{
  "normalize_top_k": false,
  "balance_loss": 0.019,
  "n_kv_head": 8,
  "norm_eps": 1e-06,
  "attn_scale": 0.148,
  "warmup_steps": 482,
  "train_tokens": 613600000,
  "steps": 4682,
  "dataset": "wikipedia_en"
}
Below are experts of layer 10 (counted from 0) of a mixture-of-experts language model. Rows are named router (the router's row for the expert), up (a neuron's input weights, with its number) and show model dimensions 128-255. Each number is 128 + 32 x the weight over its row's rms, rounded and kept within 0 to 255.
After each expert's rows: "mostly gets" lists some tokens that are sent to it at least half of the time. This comes from a sample of Wikipedia text that the model never trained on.

# expert 1
router [148 141 140 113 127 144 186 109 157 100 144 129 122 139 155 107 154 106  82 121 135 117 174 158 118 143 158 137 124 122  99 121 108 140 117 164 124 155 142 122  83 194 136  84 201 139 153 124 133 183  96 158 113 151 116 135 168 113 177  42 149  95  72 122 108 202 159 158  11 112 113 160 149 104 119 152 149 133 164 116 164 126  92 154 155 169 177 110 102 166 114 116  92 163 131 113  87 158 131  80  83  64 172  89 151  53 121 144 208 103 144 147 181 117 140 207 134 170  82 214  81  88 176 138 103 130 159 137]
up0 [122 149 182 109 130 112 106 125 158 166 186 108 169 128 118 174 114  99 119 154  58  84 122 101 146 113 148 125 158 124 103 146 116 113  80 118 199 129 117  70 130 128 143  35 142 134 159 135 204 165 102 193 135 225 113 117 123 105  80 100 128  73 127 118  90 106 147 120 156 131 110  70 163 128 153 144 146 121 117 137 161 115 118 148 142  42  76 130 158 116 120  63 144 138 104  87  83 149  90 132  97  88 110  69 104 117 112 150  97 113 139 117 133 126 136 118 160 120  62 113 125 151 172 103  87 130 136  91]
up1 [ 93 146 148 106 147 114 181 126 169 167  53 128  89  30 107 119 198 121 159 152  51  88 148 118 121 131 191  92 129 101 112 116 101 127 184 156 109  78 132 113  76 138 112 119 120  99 124 130 148 113 168 167 135 114  89 160 166 117 122 148  99  67  87  83 124 117 119 144  71  90 128  75 170 163  97 135 114 132 130 139 152 111 135 140  99 132 108 124 173 150 104 128 121 130 154  94 151 167 151 142 102  54 113 100 108 125 156 132 169 110 157 100 182 134 117 114  99 144  90 146 134  94 100 134 114 133 127 129]
up2 [109 174 123 110 139 118 162 135 130 101  69 134 113 119  96 147 157 129 147  91 123 173 164 130 170 154 144 127 124 169 110 117  69 127 207 147 104 106  90 139 153 113 176 103 158 186 101 130 180 184 151 130 164 128 131 144 142 143 106 153 171 124 106 108  62 129  99 119 130 158 166 124 114 140 110 172 196 124 152  93 149 170 140 187 124 210 115 109 104 176  70 132 141 108  89 144 209 191 144 131 135  99 153 105 134 120 130 113 122 102 152 187 179 172 118 171 120 156 118 107  93  69 138 175 120 121  79 104]
up3 [154 123 176 173 136 109 147 119 126  80 104 108  91  96  83 114 125 115 107  99 134 156 177  99 154  88 130 147 142 123  97  57 166 149 121 142 103 135 141 124  47  81  77 109 190 100 118 117 159 154 117 132 139  96 101  84 200 143 132  93 156 144 119 128  77  70  84  87 152 188 137 175 167 128 135 109 137 165 103 109 121 168  76  57 129 128 110 101 106 147 113  83 140 147 119 135 112 110 183 127  65  84 113 101 124  50 185 109 150 123 134  50 175 135 113 101  92 129 154 100 127  79 110  99 134 120 156  93]
up4 [144  79 123 123 197 119 169  59 142 104 141  84 163  80 150 152 207  55 131 168  99  84 133 157 184 160 168 100 126 165  81  91 130 107 136 171 131  81 119 130 126 183 165 132 139 170 115 150 115 166 157 121 159  81 103 126 106 122 149 130 141 155 131 166 141  70 160 130 100 140 162 117 157  87 120 137 167  91 137 143 143 126 186  68 149 160 123 116 143 186  77 148 139  93  68 114 162 127 112 105  96 141 151 119 105  92 126 144 182  50 130  70 122 117 121 111 113 174 187 165 138  74 150 150  77  95 143 118]
mostly gets: " John", " La", " David", " William", " Robert", " James"

# expert 4
router [158 117 153 180 125 158 173  97 167 121 153 132 152 152 183 133 133 144  77 135 113  94  95 113 129 193 166 155 100 119 107 109 190 137 169 127 180 196  67 133  93 116 159 145 145 182 137 156 125 119 191 141 162 119 137 131 100  88 119  88 164 141 165 151 147  92 147  96 115 111  92 140  90 185 124 101 165 161 175 146 142 135 145 138 126 171  42 145  93 150  67 151  92 125 176 108 104 152 106  70 137  99 125 153 129  77 122 163 180  85 105  95  95 132 143 112 113 133 107 141 135 102 157  79 147 113 101 123]
up20 [164 220 131 126 125 123 117 161 140 113  97  95  77  91 131  99 169 149 188 104 130  48  79  87 103  85 170 122  61 108  82 139  90  86 156 162 148 136 143 133 112 177 144 136 115 126 138 202 188  99 128 168  90 146 110 170 133  85 131 244 124 100 112 119 123 100 148 130 154 149  88 143 114 186 104 119 142 142 153 124 127 121 143 129 239  40  95 132 113 114 143 130 116 117 110 141 115 154 186 129  98 138 182  93  91 154 127 197 121  91 104  70 129 123  35 155 136 131 109 131 116 167 114 121 118  98  68  83]
up21 [212 144  97 102 102 184 160  72 105 104 111 153 108 129  90 120 175  60 131 124 145 112  87 101  92 165  91  82  59 187  51 132 144 113 134  92 111 107 140 128  33  99 116 114 129 117 131 119 171 157 116 149 139 176  96 124 126 173 106  83 138 133 151 117 117 142 118 150 120 155 149 122 188 133 124 126 115 130 124 128 150  98 121 105 115  90  80 141 125 162  84 126  99 113 159 129 116  95 138 195 159 155 159 147 142 147 186 177 130 116 129 129 124 137 166  88 126 126  95 148 198 136 184  74 132 183 162 130]
up22 [159  70 136 169 125  75 113 112 170  85 174 121  84 143 132 106 161 109 153 157 119 100 150 138 144 120 163 118 139  84  97 125  97 118 157 133 156 149 109 167 122 159 119 100 133 142 128 167 157 146 102 155 165 133 135 102 138 214 102 113 152  87 172 143 179 134 131  98  73 126 123 156 178 182 162  78 177 133 179  95  87  66 107 156 149 180  88 141 107 119 145 209  97 113 159 103 109 105 140 133 138 161 147  98  94 142  99 133 137 129 122 121 119  96  78 141 140 102 107  67 184 128  97  92  67  65 151 134]
up23 [117 134 186 143 180 155 149 117 130 149 120 180 113 112 172  58 122 180 109 140 120 107 114 116 225 190 103 137 188  94 179  86 105  81 176 171 133 160 158 136 114 130  62  83 130 153  96 113 156 141 165  53 143 150 141 216 103 135 160 115 126 132 137 119 101 116 126  88 111  81 133 110 109 153 130 173 126 117 107  82 137 105 115 161 159 109 176 136 108 102 168 118  89 142 141 122 119 144 113 132 151 150 169 106 142 155 107 113 122  89  91 117 155  93 118 112 182 122 113 151 141 136  55 102 124 139 135  81]
up24 [ 86 104 137 117 119 130 132 127 168 126  87 137 134  64 115  83 165 179 133  97  79 119 128 107 150 134 113  95  97 116 134  96  94 162 134  90 154 143  42 103 137 140 141 110 124  92 115 132 128 184 153 105 135 162 144 158 129 131 150 141 138 135 114  97 105 182 195 109 134 162 126 136 140 125 101 139 139 103  95  97  85 114 158  35 120 137  99 111 163 199 138 140  90 118 101 125 144 124 177 100  73 144 150 141 147 119 149 140 167 158 139 135 152  97 160 145 127 100 119 145 113 173 130 148 101 156 160  97]
mostly gets: " than", "″N", "°N", "|---|---|---|---|---|---|\n", "|---|---|---|---|---|\n", " or"

# expert 6
router [139 145 132 128 129 131 138 154 128 148  94 135  95 131 118 121 147 153 120  56 175  84  97 120 109 122 130 133 128  66 144 112  98  59 135  82 106 198 110 160 144  93 135 138 194 148 181 150 121 112 115 115 146 150  78 186 155  82 109 140 100 108 113  87 129 119  63 128 160 140 118 122 177 163 138 126 111 123 160 107 168 183 150  77 118 169  78  83 182 196 114 101  96  88 161 140 135 154 104 172 153  92 144 101 122  71 103 131 206  85 142 120 113 105  92 171 168 136 140 170 143 169 126 120 126 129 133 118]
up0 [157 158  92 117 111  95 144 146 112  81 124  85  91 165 164 176 134 122 156 124 150 170 121 116  87 152 217 151 101 161  77  99 147 158 136 152 164 111 102 135 110 151  85 118  89  91 168 183 114 155 114 116 130  54 105 149 170 119 139  80 172 128  88  95  92 122 106 178 115 190 114 127 145  61 127 121 144 146 134 153 156 128  97 169 104  86 113 115  85  92  82 211  99  85  78 108 125 160 152 170 135 112 130  91  98  99 171 143 115 135  83  81 123 162 163 106 142 141 139 149 141 184 224 148 131 122 106 163]
up1 [146 149 132 160 161 150 151  86 150 139  82 152 132  99 144  82 162 151 141 151 123 174 103  49 110 146 233 160 102 178 135  96 128 118 118 138 140 142 131 137 164 138 182 131 154  99 158 204 129 141 149 105 128 143 102 115 125 122 146 126 142  67  85 128  99 157 169 166 104 135 148  67 120 139  94  63  87 115 170  94  89  68 104 166 178 176 150 173  75 150 174 137 114  47 187 132 150 163 126 138  97 139 136 153 115 106 153 106 115 101  70 145 139 178 102 153 106 123 121 129 143 115 130 105 147 119 117 126]
up2 [198 128 144 134 244 101 117 130 115  66 111 132 206 107 131 143 152 150 139 131 142 134 197 160  92 130 130 175 161 138 116 159 129 144  93 111  90 111 122 141 149 163 103 100 166 110 170 109 140 133 106  96 134 150 140  78 169 114 135 141 103  84  58 170 100 213 137 127 113  98 135  79 168 157  80 118 143 172 138 176 131  76 120 113 136 131  97 169 132 132 118 185  99 107 105 130 143  79 163 134  66 150 136 123 113  47  84 169 166 165  93 168 153 164 169 107 147 118 137  95 119  73 179 107 125 166 130  80]
up3 [128 111  62 147 126 174 121 126 138 110 124 114 105  97  63 126 143  56 119 145 128 101 140  80 111 149 109 120 144 133 187 132 115 112 157 137 116 116 171 143 122 195 172 114 149 170 160 223 103 162 154 134 169 120 170 115  97 102  83  79 137 152 121  97 173 176 142 126 101 126 168 137 138 155  81 160 138 107 195  76 128 191 101 201 110 149 129 145 130 168 144 113 142  83 102 125 128  99 166 150 144 196 142  88 161  74 119 121 169 143 193 110 120 122  96  64 103 159 118 137 144 180 179 108 124 102 157 175]
up4 [175 135 153 137  85  90 132  63 101 147  86  89  82 160 154 126 118 133 141 111 128 107 154 125 126 121 176 103 124 114 129 132  92 121 126  89  97 148 179 134 125 172 137 135 124  98 138 113 135 124 150 114 138 185 147 156  66 131 107  90 149 151 100 132 120  92 165 160 138  94 119 139 166  94  95 135 179 110 173  80 127 116 107 129 167 142 161 110  76 171 193 161  96 142 104 168  59 105 165 149 148 127 133 127 106 132  86 128 155 143 129 155 154  79 147 107 138 174 143 168 128  78 173 217 113 145 149 120]
mostly gets: " time", " up", " part", " end", " age", " use"

# expert 3
router [139 165  84 187 137 137 173 153 130 138 122  89 129 159 146  84 174 164  97 123  89 129 131  84 152 121 122 135 159 157  72  95 192 141 131 110 151  95 118 164 118 145 169 127  99 117 108  93  97  98 102  58 144 104 122 111 140  71 141 121 109 125 117 159 123  79 151 109 126 113 121 154  77 147 141 189 121  96 141  62 128 117 101  93 150 127  92 110 126  95 133 125 112 125 117  98 102 191 105 143  91  74 149  54  96 111 177 154  84 107  77 107 173 144 141 110 152 117 105 136 152 114 147  97 120 178  81  91]
up20 [102 102 178 167 152 151 141 134 113 187  88  89 164 109 114 118 132 159 207 168 168  94  91  82 172 147 133 137  89 138 194 117 126 124 119 120 142 187 179 112 130  97 158  77  79 133  97 121 116 137  59 133 114 126 112  86 176 100 116 140 143 138  93 125 112  69 175 136  85 117  92 156 108 180 145 107 115 122  55 115 129  94 153 183 127 182 113 109 114 107 121  70 179 157  97 112 127 134 125 191 131 162  71 107 167  71 182 118 114 130  67 128 181 114  92 134  70 161 120  90 127  97 131 136  51 122 105 143]
up21 [144  81 184 186  84 157 156 104 144 143 151 151  97 198 125 153  98 109 191 122 145 127 135  66  72 153 168 141 132 118 165 125  78 154 174 130 100 104 162 122 101 162 150 141  74 129  93 124 113 102 100 157  98 154  79 108 218 167 128  72 170 153 134 106 180  69  93  97  91 187  42 185  91 130 179 131 110 176 134 145 103  65 124 139 139 168 128 116 167 103 136 156  59 158 148 116 148 111 204 184 118 118 137 141 139 135 170 161 129  66 115 130 141 135  73 157 171 114 158 151 130  93 139 125  90 108 109  94]
up22 [124 201 133 178 147 130 143 104 134  83 119 109 101 134 126 164 111  58 116 147  99 102 174  90 170 112 128  97 110  97 155 112  85 141  70  14  98 141 146 128 120 130 168 128 160 177 102 179 133 110 164 139 130  99 117 108 131  67 137 118 219  97 183 157 138 139 160 178  98 164  79 169 165 105 180 167  79 129 121 136 137  60 145 156 128 117 157 120 181 149 170  99 144  90 120 134 151 152 165 201 156 135  93 136 150  50 150 109 115 124 137 138 138  90 120 115 126 159 139 128 189 121 163  58 110 164 180  93]
up23 [128 120 137 138 171  92  92 161 118 104 119  84 130 107 157  93  92 124 161 120 164 120 115 139 133  99 155  93 136 102  67 181 139 122 100  93 147 165 165 144 138 135 138 149 104 130  91  99 146 144 145 115 130 134 105 133 117 124 122 114  92 116 159 174 102 119 172 102 213 168 140  87 126 154 141 153 100 104 132 150 124 200 145  83  63 139 107 136 136 119 136 195 138  55  93 160 129 106 149  13 158  84 158 169 119 134 146 134  98 143 118 144 171  79 188 141 137 151 133 143 194  90 113  38 127 136 147 120]
up24 [183 171 145 151 197  96  94 133  88 118 140 123  75 115 136  93 166 114 183  72 111 153 143 120 118 112 111 124 174 130 100 188 162 176 129 135 125 156 134  82 123 175 134 115  83 117 147 171 127 164  85 113 129 184 102 146 183 171 139 134 156 119 159 129  81  42 124 131  90 151  77 140 133 178 156 122 172 151 136  97 159 162  73  62 239 171 118  90 117 103 137 122 134  92 131 109  61 136 113 156 124 130 185 158 144 172 172 131 155 123 154 144 111 122 115 173 147 137 113  92 124  85 123 147 125  91  85  65]
mostly gets: " such", " Nominated", " found", " known", " Coordinates", "Scientific"

# expert 0
router [173 179 147 105 128 161 138 117 133 121  91 127 137 107  91 116 139 129 131 204  94  98 122 122 127 138 173 176 119 180 135 165 157 202 139  75 205 109 114 116  65 145 132 123 120 107 154 127 150 127 114 130 145 132 127 109 184 139  50 145 124 110  90  91 136 188 120 128 101 114 116 123 172 151 165 117 102 101 133 102 129 122 119 102 140 141 127 131  74 156 136 120  99 176 170 169  89 110 193 125 100 116 202 123 123  99 133 107  93 143 146  59 124 127 148  97 126 124 118 115 201 150 110 142 154 119 149 112]
up20 [ 86 130 179 169 139  37 145 123  96 106  95 110 105 129 130 131 137 119  88 147 130  90 115 182 180 117 132 146 132 115 104 136 107 154 136 128 118 198 116 142  98 142  65 118 166 123  96 131 118 136 138 150 128 172 142 112 136 143 137 167 141 120 136  79  84 130 149 128 137 135 150 116 122 172 171 112 124 127 117 154 109 120 103 120 106 124 133 168 160 164 140  94 142 109 140  93 111 154 164 132  98 145 173 126 148 116 134 180 129 117 164 115 201 171 168 103 165 103 140 139 138  82 134 101 130 158  75 153]
up21 [146 125 109  84 157 109  82 169 112 146 121 109 163 115 134  83 130 108 125 200 121 136 147 110  67 176  94 114 108 134 109 107 161 149 141  90 170  81 102 116 102 160 123 107  89  65 181 224 202  96  96 103 133 116  91 113 117 214 156 114  99 138 146 125  97 108 110 109 105 146 191 102  77 142 144 135 175  59 121 166 129 111 133 104 119 158 149 102 167 162 164 114 131 124 148 167 156 131 105 206 110  86 158 113  91  73 139  75 124 202  90  63 153 127 120 190 115 168 143 124 163  88  94  85 106 128 117  72]
up22 [178 115  93 167 117 158 121  87 119  82 149 102 145 155  95 131 154 136 117  75 142 106 131 118 101 131 127 125  93 110 137 105  91 135 154 137 153 140  86 149 124 154 153 178 127  74 165 145 123  74 125  94 168 157  94 173 122  84 133 106 128 125  72 177 155 127 160 162 141  96 141  76 150 144 144 138 136  96 125 131  94 107  83 134 151 128 139 136 115  84 204 179  66  88  95  94 152 175 107 138 138  80  97 120 128 122 118 139 148  96 127 131 134 100  70  85  84 113 184 133 111 150 133 160 105 152  89 152]
up23 [196 113 167 139 123 123 104 172 155 119 131 123 102 145 100 154 139 150 128 107 103 151 136 150 166 115 169 111 115 182 100 160 130 105 147 137 154 174 173 137  96 190 110 100 109 154 146 158 167 192 142 188 138 164 187 192 117 130 157  96 150  71 158 113 101 144 165 118 103 140 138 122 136 143 182  73  76 121 119 117 108 120 120  69 131 119  67 145 124  73 114 135 167  83 126  91  84  99 117  92 134 148 157 104 123 128  83 166 137 132 116 114 127 150 132 112 176 141  91 116 142 154 119 196  94 120 148 111]
up24 [130 121  64 148 195 130 121 153 114 173  84  83 118 137 178 105  81 117 150 147 140 190  75 114 121 105 154 160 128 109 173  78 138 132 119 137 164 152  99 120 133 103 197 125  97 134  83 108  92 153 146 155 114  73 139 135 200 153 134  80 151  97  97  82 155  88 159 171 137 124 100 143 164 140  84 111 207 115 153 159 144 100 124 136  82 144 101 104 120 160 102 138  87 160 226  79 100 114 123 156 149 115 151 130 100 162 154 112 122  89 146 150 161 149  99 107 161 160 138  60 141 160 114 132 137 123 105 147]
mostly gets: " in", "In", " during", " In", "On", "born"

# expert 5
router [147 131 162 145 126 136 125 121 131 127  71 143 144 115 146  82 158 122 106 146 123 117 178 151 105 160 132 130 102  94  84 136 122 122 113 142 165 161  57 151  84 143 138  94 126 109 182 117 136 146 149 114 128 158  87 116 152  63 110 118 163 131 114 125  75 176 114 140  92  98 118 128  88 163 118 191 145 129 137 109 138 138  91  91 103 150 109 104  94 167  95 147  69 102 178 137  95 189 118 132 134  53 119  95  71 152 101 139 193 114 140 141 213  97  68  87 141 163 112 160 224 110 170  79 114 151 170  79]
up20 [122 152 151 109 138 125 140  99 138 118 151 145 162 155 134 112 124 108 189 188 127  94 144  92 102 106  74 130 137  85 129 148 122 130  74 114 160 132 134 105 134 103  76  86 148 154  85 120  97 183 127  46 121  49 107 116 141  54 142  99 124 151 106 124 130  65 163 122 164 134 116 125  89 220 114 122 155 104 137 132 117 179 134  89 141 138 128 125 121 116 149 170 136  65 173 127 148 133 110  80 121 127 105 121 102 102 142 177 149 123 174 107 188 141 131  73  98 116 105  99 171 129 133 109 135 176 119  79]
up21 [152 179 108 137 152  81  97 140 119  47  96  92 178 138 170  87  99 133 127 114 124 138 185  88 116 127 129 139 139 169 131 153 128 129  97  65 155 120 126 134 125 159 141  60 150 131 210 165 177 176 138  84  84 127  97 124 150 150 165 172 150 114 117 142 159 135 106 133 131 109 167 141 159 136 154 129 112  78 161 144 122 147 164 152 174 106  73 122 131  88 127 144  75  58 120 134  98 212 134 168 169 106 126 114 123 164  65 126 110 143 180 157 224 169  81  92 168 146 125 149 173 153 146 125 143 163 158  33]
up22 [139 112  53 131  73 158 112 144 146 133 167 118 123 161 145 131 176 177 129 178 171  88 119  74 135 176  95 108 185 204 136 140 145 151 106 115 112 153  82  88  96 130 164 120  96 128 127 119 154 105 159 128 122 105 103 119  81 101 180 122 145 145 167 113 158 172 154 131 121  87 154 141 195 125 145 126 131 112 189 127 196 200  99 151  96 136  97 152  79 152 149 141  70 158 107 197  82 116 122 123 100 136 114 126 113 128  53 117 167 103 124 150 159 136  90 129 146 136 177 205 135 100  77  73 122 150  63 121]
up23 [148 181 132 133 149 143 113 116  80  91 120 159 100 109 172 102 150 219 103 142 155 137  84  72 138 117 135 114  97 166 143 130 191 100 115 108 149 154 145 146 129 124 153 117 120 153 175 143 107 135 139 143 137 205 137 178 132 165 103 183 162 124  75 108 115 135 115 118  74 115  63  94 125 149 119 179 169 123 123  77 166 145 113  98 230 121  79  66  74 131 151 202  74  79 162  74  85 147 141  96 153 162 175 174 133 151  82  93  86 125 158  39 147 126 111 168 162 152  83 115  89 136 109 113 122 137  90 158]
up24 [113 130 115 140 215 115 187  98 145 109 123 167  90 161 132 117 131  99 153 111 133 137 120  95  89 103 151 154  82 117 109  99 188 103 118 133 132 136 164 144 140 177  98 102 132 131  98 148 109 172 129 101 121 142  88  87 175  96 129  91 169 111 156  35 116  56 159 137 103 183 102 143 133 138 177 122 125 131 120 112 102 133  65 147 146 157 105 107 157 133 120 109 127  56 109 179  86 162 157 174  83 174 122 135 149 117 131 141  94  99 137  87 203 118 148 197 133 172  67 168 135  60  92  80  68 118 116 129]
mostly gets: " his", " other", " her", " this", " the", " their"

# expert 2
router [101 132 114 129 156 110 151 109 128 106 154  88 153 111 143 130  88  86 148  63 134  70 167  99 113 137 123  85 147 171 121  98 143  37 135 112  85 148 106 152 130 103  61  95 203 116 164 171 175 181 149 172 131 168 114 153 177 128 174 105 114 108 104 107 106 172 138 143  46 117 119 155 155 113  71 186 157 152 144 150 117 133 121 132 174 135  65  99 125 166 172 133  76 145 158 180 119 122 172 149 131  84 166 149 138  79 116 119 135 126 142 104 117  82 106 186 108 144  96 184 179 125 163 108 138 101  94 101]
up0 [137 157 131 144 100  91 166 161 101 144 114 107  62 138 130 136 163 124 144 185 184  76 103 146 165 123 117 117 124 106  94 142 130  72 184 189  88 203 149 178 168 173  67 141 126 141 158 116 121 100 159 147 173  90  96 116  81 157 123 154 135 130 123 119 125  99 111 116 118 181 116 159 136 195 154  93  93 128 169 166 137 122 110 159 123 157  72 102  95 146 120 137 104 131 154 162 149 149  91 141 124  66 134 119  91 122 131 146 134 129 134  86 148  77 173 194 163 162  53 115 123 110  89 173 138  83 134 116]
up1 [211  64 148 150 140 125 128  94 123 163 141 159 111 145 120 126 142  97 132 149 155 130 156  30 126 148 148 134 116 128 120 182 125 156 115 141 115 129 119 165 115 185 159  72 132 163 140 141  92  96 140 107 167  95 124 128 188 138 105  85 131 115 135 133 141  92 104 177 172 146 115 136 141 128 161 104 132 120 160 155 132 133 170 102  96 105  55 118 153 102 131 173 179 144 103 128  67  94 164 184 114 121 146 117  57 115 143 183 134  95 148 135 156 102 130 152 163 106 121  30 100 135 154 121  93 123 129 139]
up2 [106 156 102 174 121  88 159 150 157  84 135  98  88 124 123 139 114  55 152 153 171  64 160 146 176 154 108  98  97 160  46  99 150 165 158 123  82  86  81 100 132 127 105 169 117 183 129 128 210  89 117 145 182 166  89 121 104 100 158 143 106 134 137 153 127 125 129  70 162 161 148 144 132 119 174 102  50 165 154  64  66 153  64 127  98 154  79 151 124 148 150  94 126  64 149 156  87 115 118 243 150 144  83 115 101 120 109 145 144 140 143 102 110  56 108 176 115 221 139 186 110 136 116  56 133 131 117 114]
up3 [110 135 129 146 135  75  96  82 109 119  85 116  83 108 131 124 154 112 165 113 111  87 156 133 109  93 165 105 154 131 180 128 128 127 123 162 177 116 114 142 134 117 197 139 120 143 128 136 127 182 143 104 143  92 152  79 135 150 110 185 131 149 106 128 150 123 145  68 133 101 171 120 110 169 177 130  92 133 171  98 171 164  89  81 100 153  99 109  75 134 121 133 128 116 180 142  80 131 126 155  66 103 119 113  95 134 193 159 171 113 160 121 137  91 163 172 191 182 129 150 162 166 107 105  91 223 121  83]
up4 [148 144  90 186  96 130 176 140 210 120 105 142  88  85 169 129 133 120 121 166 106  63 137 122 117  93 172 115  60 131  97 119 152 171 149 113 183  83 151 140 168 122 140  89 123 152 184 124  94 120 143 118 166 137 130 132  77 121  78 204 133 115 116 119 118 168 136 158 181 111 190 103 153 124  99 168  45 111 123 100 170 110 147 131 215 112 104 149 104 154 129 164  58 116 193 161  85  70 163  71 127 180 101  97 144 182 111 167 145 114 116 151 191  99 144 172 128 167 120 142 160 100 115 110 115 172 150 103]
mostly gets: " also", " he", " not", " it", " which", " she"

# expert 7
router [120 130 129 160 133  87 144 159 109  96 107 124 138 149 157  86  84  81 128 153 172 124 147 119 132 171 143 123 139 152 151 116  79 146 147  82 177 115 124 133 139 152 115 141 158 164 146 152 162 121 119 139 167 120 132 147  96  77  85 157 118  69 183 103 108 157 185 151 148 136 104  59 197 156 115 150  83 109 136 120 135 120 137 136  83 132  60 108  78 146 123 156 114 125 131 158  97 129 184 166  78 163 157 127  88  43 134 159  50 166 142 100 164  84 186 140 158 126 117 114 109 170  81  73 130 155 149  83]
up20 [144  88 108 144 147 135 116 131 135 139  71 128 190 101 147  76  96 176 182 123  97  52 123 100 114 122 148 115 120  92 138 144 157  93 202 110 105  91 157 137  98 162 123  96 121 192  95 196 129 134 143 101 181 173 119 165 142 106 129 135 116 143 129 150 110 111 166  87 172 169 114 162  93 102 135 144 173 189 128 139  37 110 155  75  69 135  88 142 121 180 156 117 143 131 191 156 170 187 150 125 132 134 122 106 122 141 146 215 133 108 156 129 150  78 107 158 140 129 135 138 139  95 149 117  65 113 123 107]
up21 [ 89 144 123 120  97 191 146 108 167 151 100  73 108 122 161 133 130 160 133 126 126 127 147 123 172 128 106 142 137  93 126 129  84 161 184 123  94 126  90 137 140  90 155 144 100  98 131 192 156  82 134 117 104 183 109 117 117 169 106 112 131  76  77 162 210 134 151 142 176 135 175 135 202 136  99 135 123 130  81  44 136  73 129 136 159 131 123 115 108 102 206 175  91 153 119 185 126 118  97 144  98  95 126  98 126 149 167 194 132 139 104 149 107  92 105 136 111  84 147 143 142 127 101 132 142 153 116 115]
up22 [135 181 131 185 175 157 118 150 106  75 102 122 113 110 115 143 133  82 161 122 127 131 196 126 121  78 133  88  78  20 107  64 133 100  86 157 140 146 135 159 117 113  99 125  82 115 169 101  88 142 158  98 118 154 194 131 120 120 107  88 159 103  86 118 138 112 113 100  91 126 109 139 123 181 218 109  87 135  99 167 116 161 142 132 131  73  95 124  95 143 142 150 150  98 128 100  91 141 125 139 108 129  90 141 133 123 113 116 125 135  98  62 133 139 105 164 138 139  78 125 140 108  90 142  95 151 157  90]
up23 [171 144 121 161 156 134 125 114 119  90 117 141 105  90 206 196 163  85 139 106 134  60 150  99 122 174 124 126 119 114  89 119 137 107 146  98 138 148 148 135  86 173  96 112  67 165 123 132 141 151 142 115 133 158 121 109 131 114 159  91  96  92 142  91 156 100  68  95  36 112 100 127 105 130 101  96 102  68 182 110 127 146 157  58 138 173 148 135 138 172 126 108  94 157 154  84 122 134 161 133  86 148 129 121 116 165  90 162 149  72 121  93 170 126 130  69 209 151 153 115  88 143 135 122 190 144 138 157]
up24 [171 163 151 125 157 162 122 164 117  58  95 168 115  84 129 108 147 150  48 144 173 183 186 119  94 113 127 149 119  70 158 106 136 145  89  97 122 151 174 177 108 183 162 104 187 171  83 151  89  95 119  99 147 129 138 172 122 162 145 117 108 134  95 114 196  78 137 122 147  89 121 158 137 141  99 122 116 126 164 150  76  72 166  95 173 142  80 109 154 134 120 112  93  54 145 173  80 152 132 148 113 165 145 149  99 172 124 153 134  96 115 128 158 101 132 133 127 193 174  73 143 142 174  73 159 209  67 107]
mostly gets: "==\n", " ==\n", "===\n", ".\n\n", " ===\n", "201"